{"d_expert": 64, "activation": "tanh_gelu", "balance_bias": true, "router_z_loss": 0.001, "router_noise": 0.05, "shared_expert_gate": true, "lr_router": 0.00153, "head_dim": 32, "norm_place": "pre", "rope_fraction": 1.0, "qk_norm": false, "init_std_o": 0.00535, "grad_clip": 1.0, "seq_len": 1024, "dataset": "wikipedia_en"}
Below are experts of layer 6 (counted from 0) of a mixture-of-experts language model. Rows are named up (a neuron's input weights, with its number), down (a neuron's output weights, with its number) and show model dimensions 0-127. Each number is 128 + 32 x the weight over its row's rms, rounded and kept within 0 to 255. Numbers have three digits each.
Before each expert's rows: a language model's description of what the expert responds to. This comes from a sample of Wikipedia text that the model never trained on.

# expert 16
What it handles: Forms of be (was, is, were, are, been, being) and not, plus fillers in tables and chart rows such as dashes and separators.
up2:189101094147103118142132044080117107129155212169085135105161137190123101158141186131143075127149088163160132151164101142106075098134152147144059118131140146150165117058113122137100161142046104117127116175131137129151082119100117186101171147129118112120111138078134123106119158177076126167108124119158144190138115139162099182051141122100140160132147126100085073180095120125101100140120
down2:075151111118193139115146178136177106138142061115110145170142116129138204134124148229117171148130081147122180132164125096187081128123118114125137191140197128161139127137179170106182104103139086148163171144141083110157191171170123114135133135159109102086173152152161095086133177073145148133140120165120153077083159135137151117182168156142100154155117116097078163133135119140133133142171
up3:126149079098163130126118109132095083137133154187138187149070089152075116128127125110085084112060157160162116124107109081149175119116113114085206152082133113115129108220149171090112147092109186147146159136171127152091080097189109091101109138149169104136070125106100115145119161109129120104143112121134103159108103100132150178150104117217084142103114117175085158130188163094124083120118
down3:137156072140121115137123116139104209129131155106070137065151120110155150107133110142164093110166158117062158112130094139057145116117120103136091069161164125219161188082069108149070133151143110177118157114088177079164146144137188152142104164114084154109117117130088137118120181123157094132084164119123070130150154168129114102083097111135117091153094161147179111083142150165125156086167
up4:097109131135068088153168172138115184182125125128142205162106191159162100166131121107208079116164145156110108132111130118159190076147082133142119064140113178132129106120078157106110143049082093170112087152119071108146168099112111119153077127092137144100099094129190114146156107123126106070147110169177123156126129180153153144096163160127082151146145163082115165120146137115119177137111
down4:136070124080201165130154152153115119155189162103167066117105070126113118136176139095175115160128070120139107121170166092121117120115134124131066099086179167123139103141118112083148058168183135117072115093101105163121105107103175135082100147136153144224141127132151097147101100144091122118136200141156137150136082081107096139178179150137115124108120103143164193117155161153083146117148
up5:101052183124156199086093188113124149149100149144086136139184152097115156162084097175132119095153094142121145173116109149074115159093090121152116131108135183169171054084105162180130146119124109128131094094153086086147083100084136125150112119175072088130099161161099129190120091132143135190147185109151136105136123087088125147140118094169173076116158121179119103111090128115084131108095
down5:067174110172123122212121107135121193164188100157125137152098091084130100102140148163118078151145216117103153135088140093201098145129159128155132163114145152102077148108152136151144136160160175167118109181109106155150121178114090138136080149104181131082163122113170051081192149138127101135150103152159131112147145135143144137125174143123080084100167140089095127140154192130167136167150
up6:067095165134212132145064142154140141120164184125088153117136114173172205162159170117144096115110118166145100189104123141145125107143141126079112097037116083153180155152203114102167165119153154144127132135116161133050158108121156102097083079128127101110141108165157105136162060114089144096123152145106089103097158120126134187083105110124118110108190112132121126075105136103146128105096
down6:094135108173100154133093108159110075145132142133162151111113170175085128136159087163141134157108112112149044089141148100131110142124137152129087167151056159123106101106138135156094084166170094122130091176143169072175111134145096211131128174096152160126135206122105098082138133151102053198109090113153145096149109104149123116141089162150082119146087108103165172173151121148094172063145
up7:141120100102148136071143163098094161197148109079170121108110130104182120124106108162100132149147117115136082121140086163138135153127134027120163035077108184088183176172093103096086096130075138138101090140106157143168078112105067104126174156172144137129166090126106106097126140089113154097150105187154136115146141141131139098108155160135140140154051106138090106133170106115155067104145
down7:098162140169014174057125132140139140126110185115141094109133123139108109118182181117168131096147121146107121128150102124136125114125134129122141132185110155131121242188130205096143086161148181129108119112129120127129107233115152101115160131091119148128122153111158146132142108148163113129126084121068110143078125125120152070149127132155082128176146105097157138117085091118048166117154
up8:116089130122118149142136139167089112193093125120188146058170183056146129111147102083152109172193156121180087124158133125127080136088136132107121160130143102109123156121153130177159135081163136147123107117141133084196146147132107087102109119113160146144125184096077139134125089112161200062116107148187116110078101176117184173157088165104170114155101155153162103180124129118154158111062
down8:103093125135181115133145115086182151125105081129113104151108133099134175142101166127120118084136125103091154155133196104124096174146181050112139103111067149174122132105156093153139129153122092173093157047078088175054124095110058132161182083114143161094155091121162134101127119142089090128148085053101171129105150111126119144192135141103109158098133127104162106097126110132113199140167
up9:148136125115181098062166159119096104178153110110138084174140114128172155116140159134108147068140132140138103103159159155139179059084147168153057118158105087190155132135082095122137162133089105167163077090141115128150145140167135157154070140128199138145165110099115141173090129090095128202133177135153101139128144148092131157050125175144135064126131129133139194146096151173150087104153
down9:114087101133121153126093166181153141119113079122118115095171153136090159102116096110132130136124112108136128119089175142132096151201093048085182121157117163041115089144192116145057120055115117120102099152101141101104130188124105062149122118117057127124111194131150120070121181182132167101090136138124142132138083103172091176149094098095132166137109132142150083130120120147141187151096
up10:145081119128111165137170156132114118141111130187133134159125155065117084137111159100158170180070140101114124086118125119128163084156159114188163120148112131091110125136143106141087104113151179138124170165114062137181119091196096121091133154149100116080182163138123104157158106194144138167099107171169129169211073112162120121089102194107169122072109196135133128107134097130096127143199
down10:040110085145210143088172109142139153170131108157098145133088099144072166134134135081122093055167117185094174161092100133148165121099125197122140095099148146130127104162155093117107150144117148114163129068145148106112102158121121147130132096143096111138085104172065129064145087084106149136127178127114070109146116095126135076104210129153165166129123087114120093130158162191088131112116
up11:117163116123090165109099116181186130133043115113153049118074104101157166107176140162114149146149127132115183054098140158078128094152101106108122056143137073152174135087146135127140131118071126128161103034162111108162167146137100160089157095169170147109100132134139172078150174186110122142097137154159198145155172129142135144164120118146106093134139132089122110099084115111116151129081
down11:168076117059084054074160071117096177123214149146098086124125112137117094154090172148122124161127094129144121139090174135087056160122149103084144150105188128114099146143149124132088125085173147143087100156139145152131137097132198089146158080158130162113103097118087069113109116117149079085137117082089097146083154162086171087119082124132154105098140112158117100142168165161137132132165
up12:077211112145158073075127125197152113174101114119187154152173123166165128125126136114165097077152149100160097155157142143133119076175102144111186134150096161070105137126124083090099182134113145133127123184161144052166113164163128149035138120130167087095110099104132153118150148085133094126089117103138174092162170113157150125120120077140150131138130187113113080093136096147138152072129
down12:172130142118112155134125148096170142101083095090170141113147131148120110156124137107111131119118169121104047131103078114132077125072112065109111183136118156107166148102144099067091119115201145123184083094150151097121092056107114091139114155184112120166058116083140127127094165137179093088187163099134132169133142125148146143158182184072142150086128112097148182102105194129086144139155
up13:108196128190093125128194097144102132180181138158194081090077118162145118071089127135130200167115135150122084108125123180102192173141148148096170097091159119163146107122160122095098100106143184111093082147171134116110166171136128140157142156121109150123073148163111106176119112115139118121129104173102141147138150104107156084149086161140101094164189117171203154164146100108086173123151
down13:113077157086126149126115182089171134104110144135101243197124181109138068168118156154125091177153099117089093116121114113105129070122114111157115160093092104129162165134132166120094142141171129111047191149104163194090111160129128167193088091172083154142154104166139155089136141157158140137145119115100177111116153095177169143123143131131143164110094086146113161141183139127130106102157

# expert 15
What it handles: First stems of longer words, often in taxonomy and science text, such as dors(al), tax(on), ph(ase), philos-oph(ical), ext(reme).
up2:127153136070146114119143100088113117081145151130123121089117127105147129155129122203112111172200123082111142070107084124147128105119180044146139118137139164110099106065120072098155092137127099092155097094073158130202070137173133131117146182092141076127109149111114155142107140179163130112116125180172179135171145182119175139173106173123160060077129156122115158107176162160109158119157
down2:160137137157143086172174123113165147086048113086143161141089101162153094116092072100125099047094109127151198171131160166150108169148103092113105059174164143072124131054124103191111116121166134103102152171161107108126127152123063116113134124096127086152135171140105140110142122120150165206142168159085083110134131130111138147089095170123169115123122110105152106124191141090175097109117
up3:060156133116091136135080148161181117124141152088116145115151156150124119103145197092118136190096148115159099122177085106069071104148102149106175150128163112143073135126096156105101119177103167142145049147106111098148213162115136081103130134183138119195108160084118116145091145083075123139150117162131160158115140167164100123121102034125138070137205084108127132120148128125129115137138
down3:125142117133111138114170145132121130161113156128126140068104140167110060168141166128128109125152142110131135131077153170081133058123127056120128153105118066108084144140147166146121117130114072107137141167158122147171120166124173085167131115129118136045076122215080158165082131089139168096114090119135108110119089091082099094109069098106134101106199126204089109201127138102134133174170
up4:146168125087174102084162123133151140130109131124164152064059081173081100093091163124162164156180117116176145105130141110163125132054172109094091138161105110119167138133138105126116156076114142147141108152156121107179146165175137160170119114141146162121167107135093120120108108149131214065148094081120190152114050093135062145121108101177141176169118088109142136155120118140074115089078
down4:113146141097099128112106164152111141106133122106122103134055085142074086151179166084078141100127135157101135155064158157040084212185136125101125127128086101116097104144123126102137130168201134094073053132111105106112160097156046102120116120109149141111088166164170187144090131154075097131136177150125111114105104203136121115117148146166085129123157102127100181092138115120126110130119
up5:094183106123144116094129111163115156144117165151103125147196135095149128118177113142104127158151098192125118098099153153104147072107112079186156127133125162187154165161119157062094139077119150128155125091142105200101131178099067120126080101100075056081118160103116125109146132151126115161075148068130149118112142144158118129133126081151132188110098097163166125136175054145157103189072
down5:229136103111117128113153064089110121110148176113144137155154155124136104123072133140122113090107150144101115087136155103131096077152064096122136173151133085132174094056076147143168155210172134120134116188184054159137070081119124152129107141132184135129111115111111136115090152097127096133136145132147112081164087079143182131128143127097118154127151203115180108154148161146062125154151
up6:053150137129151120167133072127144110051136081131108109189150134160144132183120103148087104156171120102125117129148118142120135131180105127110165146189114152131180093172080179125173137105133119123088075099175149139148135140134087161118105098167068134133135136182156102109135105124120138188138123104084162119137213155099108122084165141153176085121096185051114175076165179163117158116124
down6:129147097130129108125159146144091119138160137137088156106208102148147098144100099126090117153121108147159145117156138088132121120088229155141196161105112146151156182077183091133104124129139088144123146134150145111135110158070100100107135148129126167126081105146092109167122093137040115090130121084108117125109093077094147115151153151129126156149118197187162182058083180206089129174096
up7:074163145174117088071142101068154112142132147142173124219131152124162103086091152147151105113095202111111118098161096148111127106127135172178203123103137120152154071150135099139159115131180124203099105103064189120084108128113128094140144161085149105098135118092131118117116124163083109164127107099114134098116171110155182169159145159206153111112089129094118145155120178082068115139111
down7:101156125117174113138165171137079130117088110127162166123133094004081138143131152150116205125056190106094167090119150109161110103118126101060143104116133158137160129105103107153114178150103100142089080143130151140197139127158124134132183166139102117168141126096146164109137113142165117108139109107129168049100104116093126114172163182069078176113125137090116114055142097117135147122133
up8:125084102144155084162153055110140149074157156121123165155141113133094139131141125173137127104155100106141145112150139164115131184102101158136141173160156084158205112092163129111124152105109123074097132127141166180136131126120099136005122083077114135124181101117113104148165074140107122112068122060056129122160119183139133158151146121150154091102169123147172100105172086128155117049142
down8:149076162091103101080129097122099110168081211158174107110074150098122103135132117128113140099140093133136175126107108099133109084134159106158129109147170126181153107112146138145124134088057067141157106159150176055110162107142112166138102079160031163128156090106154134134142128113176121119090118175136137151179148169111144109054113139157149126175131089203153130108182072125092145137120
up9:114119200156130133137119104110155073119109193203169071129127143105162080169197177142140158116142111181130089188105127122089132102122129110146150047110126142070152075123197180141169099134125166097133123134114146134145132125147186193069156139152127137139143063105158108120125144133167090121161114115177117187152146108180122090102115133095102116098098156123135129115045147087126126148119
down9:164090130128213168136165127121116136118093125122147147126184124125135110134111077145095131125116140160152100158059087091168165101130160087115092127135130114096118115168159118112155162143162107113161139160123198123133073150197160074122116110076082142125134110167121102098068170178128112113083081197133167153180172114120081133095072171180064135142156103082095125116143114133196152153157
up10:109132125153134195111119131142135100070071077157128110099121120114112120083083175118061128141151094155151084098081131129115147124087151161106136098128132119102111174109170121078081160118101145087157129083159177120107099169109100121100133169150179097088122074109115090135088067156167208144080166083157138154181174133103091135141062141074120154159087162122127149136174103098060145109133
down10:140185135162132152130133123112124090095147075159104075161141112130130125176111113151117095089127119097171092133085094137143122131174170103117074135092068159172130156141062132055161131149158174136082106184140143090150167134126057127156117059148100138116166132154152144162083160220141131116132145044170125075142104060136144110109138144106061107105119155104112114135178179112125113123120
up11:033136159144171137091105136178114116131155114152145121117113142111124142120190122119065095181093137135136106150112127149183081145156161136064185137103134175171195146113156087183108148204110081158104080095154139149144099123107097081087124143087120146094105135129116152125149115128142187157161100137082163189133105137065145129172147153140125098105157113150140193109148092133196071117125
down11:139101075110157091155073058157157152143103092053104107131070158107099064147154158085118097138198171104098081111123169184158113176094145093102127108172113112133125171110115156129133048189128128134212189144121136107121092148148142105145082102137147105132114170138120133143131072108135142141130134142165092123139158137146170135063089137083101101119115155140078067155101123148129084115145
up12:120139135110180105149127114168060061068175102136180138174142156150100125135081185100123165095107136110132163143149141164176128138164126079161178120086131162108148136137116179137169076147143093145130084095133136163027173099039108119123141096131078151176075133171085125119128129078154123133173138096108139158122114187116118117110120122081128156103123107109144094128205089133149108150142
down12:143134161075102128163088124097134128110151077104183121161093116134088080083113093155082066113128149112122133135150135162104168116113065147107125113150156151107090157180152077198159105155119103199165156096087114073119148124153100156140127126156059064111149110126161101109166122137134169135089097134111117157196132156064079134114156171132053090187142141132168149154071148098103148120139
up13:132177160106094237052107082195136121134129109159116171155122095162060137136097143143169201115135106137156125124137130120116102057140152125176169104151156120123156118117085157142103195142162178127147141143110114151121111143105088080167152136108078117106118122175121115169123106105105096183117110156126181130129065163143120165132146126131193149136172101131139124096143148190211099128109
down13:114140162186130103165132148086129090144159107134084131128131108109125118126126165132113156137187151139181098183131092116092086059080140132125092107143098200156143190130086135122149059108188131148137131095092160155133139066123142116135155145154090210102123123098120169103164064110159159072124140168149174127167182132073146156108102105106170072138135161161180123114060126115103074115142

# expert 52
What it handles: Last digit of years and other numbers, mostly in tables and dates, such as 201-6, 194-4, 193-8, and standalone counts.
up2:108151155163127177117140129099092083100122115158165180124113202146156134098124149114154109119068093103079110148161146177201168092160130138169130159135179115106141165145102163179145145156140147152130087168140080156131184180163165137131095200079091166102094125089107144099109120080106155177075098190137062089150099095138148109125126150105065126134064129113112119100092154159158126126102
down2:147157106113169121125146129127131119119110187123165086147135162129162118167121121098139162197140081142111141101129153118118153143099138136061070134172098154116203115112111120112208134078087096161187164123113127082165114054124107064064116144088135146129168113145126158192160203165127144095140166119115144130096049146153103125181104150147102109128153115141071161150158165080143125137177
up3:159102098132160122170074071161079125143105111122180115111137186112147125088125083081148109148121140142080102117148107100089126142099125105138118098122203109156125134134094132085169108205111087139132089136188155155147170049107181100133129139220108070145136112156133183103130103133115115155086097229156098108139089155092157120171084143145166145154117148127161144120094084165137136130148
down3:088186152104101122131116137132125115128126143111107108077132120120085123178133175149117141167153086103190110167100107107140111145117150217122157126130139115096119111150119122100149128063130143133126106120155053192108097104138133168100090130148115151139122140097153148185015113201130085143054127055150150132117092108164139123120201191114081118138172149155132068144128136149090173136120
up4:063142156143086126108072098154150132090048090097031137129151150181159156109110122090149075120113160139119150149170163128140158094174089099113186095155138133156161123143141125138137093107136133153160083134111142154153105164096142105114149155147101149164102176063108129154086152092210113126103151078188163138172117144176119070134060172087114129172106136138094113120108164179127115108130
down4:157128116125037194149200126104107083134158162128175117187184121157100181137164115176111156159171154179095128127128096105173089112095114118100095114070155124127113192135100144088122124108110124100150108088094153130103122064114103090153138108107162134089145138111127163128130141139115150109136093144105153174122153142064144115144154092105171111108167152097156163121067155093136209092212
up5:102076116113101128125079115122152123137104175141127188172149118142113110115140117137119171168140176096170183168116135167125120087134127148203124137095109115127159130183152118138133179129147088129151112145082142143118094209086084091110067066127128112117191155131192137141144136126116133040172092146132147101099129072126141110075193188156191156145131118113093145138071134158122125197146
down5:140130113194098140095088133185072130084165137135105129089059129145163143170109101120117130133116079130071097126122117126179139110131058111149122148147138172144172104152103098147111183134097160105135131112194122084153095142120157139170164171166201153159027138142107112150117108124109095167104134155113145144211107159108106116136059072141121113104154090115153080098151138094186138095149
up6:132165081108151109107171192088096111083060109160120112094127151121182131207129079187087137156134054127080158169164156154114124111154128131139155170161124094101101107105098139153127103070147127117124055147145164134158108073104139166168099074155179189160105141173099135076081124137148153098160148173134123148106106108133121138134119104057121116122167138111056158161151124166135132140166
down6:086128061088136167136121150154186150147177128103153182124118073128149125096134155048160107060136156162134095146104142112174084162111092155136179084179128160151118071125133147095111174138126139091113169052129121104160134159105173120120178140197120141162148084125113096128166123138085179166130087160135216108147093089114114090085107174100117094111124148136132134145157132152101141186115
up7:162169073114106093121151134121101116157130160094151094153116142076109076118126075080198141170091099151113078147151090156159148143133163132099120101186181094130133155080044155134175170131101080135068137181122104109153105069135134104147158116119140135160140108078167115073073167112117148091168117126137152138036124126147123202140150122137067128099104172115102119141157173098112137111138
down7:084114131168171048108108160194148157120142052091090113136194136148120117147179204133155115114188128143155149090066137113124101146145135119141145100168124172152155119165120129109122092083157170136080181067104106156140108181169091179130170169068104139107150112196080155156135103148167107135138125103155119105138099093081120111094122167137122148072114105131145120137166162093134131090170
up8:092158149119129115143120073068166058154148138124141134099105120169078121167079166090104128131125058114109152108177142122122168148122150114162163069162103078138102087112160122114103131166138140133120118095098060090155165163181121184134180150089185149095090097140108049104169102156155189141176121115163195141108143097081099135152053115102121158126134128170126102116159153085143144121138
down8:097143127133151106140109103145157099131118118068152102109081136092135066141121138156077130094148119128153170195063109062138150094149162083110130117121163157120084161119137068141107080136159128148152057093145149118115153062116139106138157099188093070065085094129141108088182157107146124082149180133117069117117130164105140128124141092148144193153152094186047149131152177130091126137155
up9:116138168087117164145089166168128125126109156109113131136069190112120122185070120094075102188088153117110150069126130125108110139144126190183187079126170136115118102168132198129203149134130112077158112187149128119175134095177079121090100116141101135185170139134106147139119164154146111186164105166110151119106139075083160085106122080175130168166156146075150124092122128146170143118104
down9:088107136069153116122190182127223151176115135138149131142133082107151082082105120123153161091143129098081163116136108083107146139102135173097128144138181047160062101160155170060095113156168184097135093173122135132073191137132148128099149133177156107122106107149185126121106107102130150124153093101148148126151118146098106147141156164158148149125148090136080131161172158053071146130099
up10:080177176161153134095139135153127083071068113187115150147099122113136170139098102160094145139107124062093163099082092110121143117155179148156144196116126148103092147099141132183130152086151157114150136127119131134099128135107102135145157189102106135082079092102169098154153186097123124159079098185095140172095164057076090128188186119102154125093124130112147173161149205137125166132137
down10:129121135086086164154098149049126189154131103081143165085134118185074104132106139126133175113109092108132116079137169097179120123179132123106181175158096144097141136128145175155077099066183106073055150118112095142168127136119167119132112083108087079156119106139127126090086178198128156188146112063169126138113163151137149147156130153122153156120083109126134120114138187131095101192141
up11:143101148089152157091171130142168180090154122157081138122105127151128122141070071110052136131110119082104157134164091096168091160175199107078124160115128149138153089150096108151088117178129119145090137062138119123158121072161086106110135102093180122108111110139150083186118174118120197056139089175128098140116127140157121130162094064217119144109142083164143120143157174139131137136104
down11:076116102127040113222169143158099111130074107136146122091162148125149143123084120145155088152139123095141164093113246120136152089164089173111140097107146187157120183138088202109126122126135102135114118116119147099117138136071142086129139166150065160109119119159167149137120146177112121151134201047100151130088142108137153119093126148081078111151174111111136132122132104116121093115165
up12:123136165119145070115162193178141122143124124099171113117191149116092122154075137089145125136150080127129062083077103132099078069110113123096111058165124134118065154135131113084097107156115159181106130178157066135184124146118139197120117137152079108187137141165119163102134143139111083167147096113152140103092123154108173157160111134106085058138202116141135161139131114071131088087160
down12:110169117141145102151132169138191091171141109128135133147119050153152135130148108156154076165094143139111150134151077146076115125102118156157130173122086096120146120090159119182148171156128091066146091107128177149081101112090118088125131091138206137130129105136132079098122115119117159071126151054084082101106139212138104117156157152144113106116075154106219108133196147113088188149134
up13:050090147138095144142106070126116128084145160128139166095102100102119105119132114143129155189186178129142127093153160101120125142103136163156135118131068119155145149180141135147109160093165084134174134125143123165192144150153104097127135098206163175160149106157155141091099136109106099102166160115141194116145162143154062088058058158162099111154083148079113129117065093068134070131150
down13:102105112174193099088103166074143165078126164126128081105144109125099142155130112145158145155082140089130122178142070050137076157120091108143138147086149146130146106109083159131106126081106187115185085094121155115164130115151130072112117089108142131141083105133161206145090117193149138113114137093081185170165100138137051096148099119134086128128153075121090185108146134105072137106160

# expert 47
What it handles: First words of multiword proper names for places, organizations and publications, such as New York, North American, Royal, Air Force, Austin Chronicle.
up2:109102134193139144159099165091172119140126078177166166147077093175161119112085132166103063125159111123174117133114146102145105130122051113119182142195157125173136157093123143134105164091171168155123161127142119077124102121123117138142049144148099109214131116086152127143122121185091109096056134133100159116101132096116127106157153129105157113180127112198186169125102075098108095167153
down2:116109113149158170056099136112122108157092140101130094107162125132097123090113113168083136148098209113083145146157128124117147172167104108151069106147104114052090108137176131081135128150114139109170132102102129084144131146072129128180091091119087186135173089085134149174117114163104086135158132085042148108203117149155116130106130174167076123134138063139088136125176125177070107143086
up3:173082117123148126092142151155055138077201121106108103137161185126192129105135122138073134104155114105166140105111117117092148156136130163144131120120155125178130147075151099131098083159124147125149154109130171109111150157187110090070045096145134177157137158108183163142094095093219149092111123103125131127131152129114142126079177147120093066059077150157098140129111077114084176089137
down3:125148162139150112132164113081127136119136129148135096075051095081142154092131055136168114174079165129045051121137117120095137071100109105083119162115149147162099100146131158175172089098129154120170099133121122140120183113098155147139112125168153099150118126102107162137079086165146100104152124130127113098117062103179201138086131147061104169162065139152180127068103143117125080133116
up4:154178152110173165096149129170171119121111083136129162133132122148107154187140158116101144165159134151140132101123086147113127074179086147093187188110147173114095092107157110055129097179125086115073105115102139093198120114123091114066149156061161107117144067110143113197144128081166136081168139175115136144177158128136138154149148103088127114055166087094112154104124141118139174141073
down4:129120142130090119094119163111135109091140131125105152166146124126092085156178113137172166153144135117104141153083042148147070125144126105114172148123139075172116134153133124216149148173186074124154049121154171154101134059123103160122142143131117109138157168189129170078072160114161124146084178129154121134182171136098152166185146135104114167158089110166121149158110199074137150166106
up5:131138103083149119163084140141150128131084146105141136118101112109094153163106181115117122125078110156030102122136071133109129139175127149122133116152139146117117088142123170107132168121137121171052162150043116104137188167144167155075133124130154149175143117165155096187162131133128117116150077156163113134165138069125090174191085085159145081081092121167030096097078102138134108125142
down5:162148136146138191123095171121096111097075114129114137125097116114072174134120137132142146096101097141135099101159113138144087105122097173098120188198117103132169124082142129140115168101094153120084136155128046112208120100118165225169101117113140099184132102182126098079113148131201158125118130183111114035131109119187125149123154127174143117131153129115137181159138069153093098135133
up6:126111037141153071120106112162132142159170103071136173095152100083128191130123107142149211129150129146113164126079191109179160164130102066175114137178134109172152139160108151115119101093167140148153118135168145136180133073139200140102142107147081133120108086139186147075116112119154136143116106134092142154175107129090098120163125118162169094145103183152073097180165107076114142152151
down6:169144167097202086106113103140180140119142153132159182118141118176124144145139109065116130127062102123166032142150113128137189123115143139074157137124109137117111138159166178157227120107167101093138134084145139109120159151130105150151104123205129151152142166127128097054129105094127134195116120143131119113117109150165182073081104088120093131115109129111147092148097100077172176098080
up7:043086121095139154122141072142139103119085139116155113145135056110139146091120132096139135129090112167091104117197113146133106099189123115153157087144134143141102142079114167137150104154101160019188159108101082150199148124161136159126144156099070146102172148117143188186134194084110132128179145110070123106067161074116135127119133151132113086114114148156135120113146081114138166165133
down7:112077135119160115113161128143076067168102166087150141055135114118156188093126163148140161145170172125167085167119138145097126150116096114092068106155123103155108189164119120142113159095136084171091103120205061095116101130150149099075109143127109136116139111081092133096112165069081141138171137189079172152131102110132127075118127089122162104107118193152154111131080124107133070087177
up8:194137074142155157140100155112125149124146124201181130179107148107173141133110060130103113144130138146073140127173135146129154126102091137104143147143122156082133051130161102055083076123042141114123126069168167121156101165108144115128128128069129150146153161094153148082064133133145156109149146120116135124139159140147129098152071047111163165106123147109131120133219104134194117130175
down8:136129158110116125110041104106179142094127157151131172136068134107129132123107144111113235104112089169132095121138158071072078107115167135200126136177101055097202091137133155162118106154168150075158184104144157168112094147177160137094087111154116154134140077101131145098159152115172125089131133090176149096149189134143149102102160081100125146140126110119151115089165155143144143152103
up9:119132149093134089047150178099143103124146113119067195117087163143163097138144160159108129122156084128094164078148099089120130106137104179141116135161120146088183207094122147119150156057120076147111083128138146136151088160116112105153122113137102120125091078117150136158087178133136151127169143135122055114163120131152141048106103127091075175066074042173135100133144159120131159128119
down9:145136169122135139153093138105144119195134044148105096131074099110171053095125100093126104131108144066142150143110155168078086119100090092164140092150136172157113116068140086195111145163158151087116135117125124089124083115157201110145155142116092041099146133148190120135203128155094125096103127149075143121087082173142129144143092145116157179159163080151137134121116147119093154131167
up10:123176111170175089140060142160093141091124138157144159099150118162136107171085074180140119141164184179119166129195156099124089067117148076086121128151124079108109176110110157106160122152166131122120080129165071186105115059102186149101126118123118122177170163126122135067193068128089137123145163140161128138121152139139088182177156113169147122129066176091121143135105120138125118109101
down10:093168128065158161094125137181147106119117124163098140104203117128168125119148071143070109124190130086120187155167120136121141096147165139165141131105175114107103149184097099068127136143126067177092106093151158131095148142156154143130102133063119123145120103123154093083141164112192156117168119171161144143053149096084136057139154124129099094109081156139174155145069111056097138134114
up11:156136138127185103184162104128173116129096182150083141088139112094149137155075077137178131130136080140109121147136145148121107111163146117126210117141086145078180120145147106122100110082174101046097128190072154160118132153115119092130138105155119145129171172205103146131109142147147060101118089189149168038152108091134139152087123153096129143147096177100116138113179153114146134068126
down11:109089111136131158169107137142129142134136118134128094107137086120137131136107110101168181047121185100138112140136181185122113162128097119219147107084164110137080096136113170174111150124141115157193135122101146112099122069169101142206173126169167081117122182098151086146106122173105107127147165096171140150078146087072125093090189143193119128092190153097133100127153118112148184163125
up12:106168127174178106151117147086112136167154152182097110097059188114127138089124101090176153121132152132109179176138158085122184156123099190162127122067109050117146063087154094171086143125104138118184090182069164174099134134126109149157155159159126146115101167121109098116118080128146115129182070124144117148146149108153149103110167150091116170137122120147132138137123184177099185069143
down12:120185088183088077132163139107106125182107058071111136181100147066164121166145100216100139160106185098138112083134080126189113139103120116176115102101124104107189117126081173127158169185105131123131110081093116081140161124078146091175158109108135103088104091093166134132117146126137125123141108157177131129144092116134093146086195180125121135131124117150057169138126134092128098098129
up13:119150134107116160149119126110091113103093154174120176152138109096174101108112128103136132186084173189106165108205116155175092113122114072138093103146067044197146097137129110096093108182113112138167131126125114176084054117069089152098132085162130081145119152147109134083111115126136133138121088113104171077073089119160174146119107107100185089156090106182141154132181147140127143109158
down13:153144132070084081101191105196152146153148206147051102176145159159117163112150167143122126153141134115139085120152084138128188103095097194095134092145082173073126156157114138107147125110157119103095116101105126083131108167101082136070168086114059146116095104168116126140122159065107129120092081152198177151129119124107163129132133097130132118160197142153127138175093158133160162138138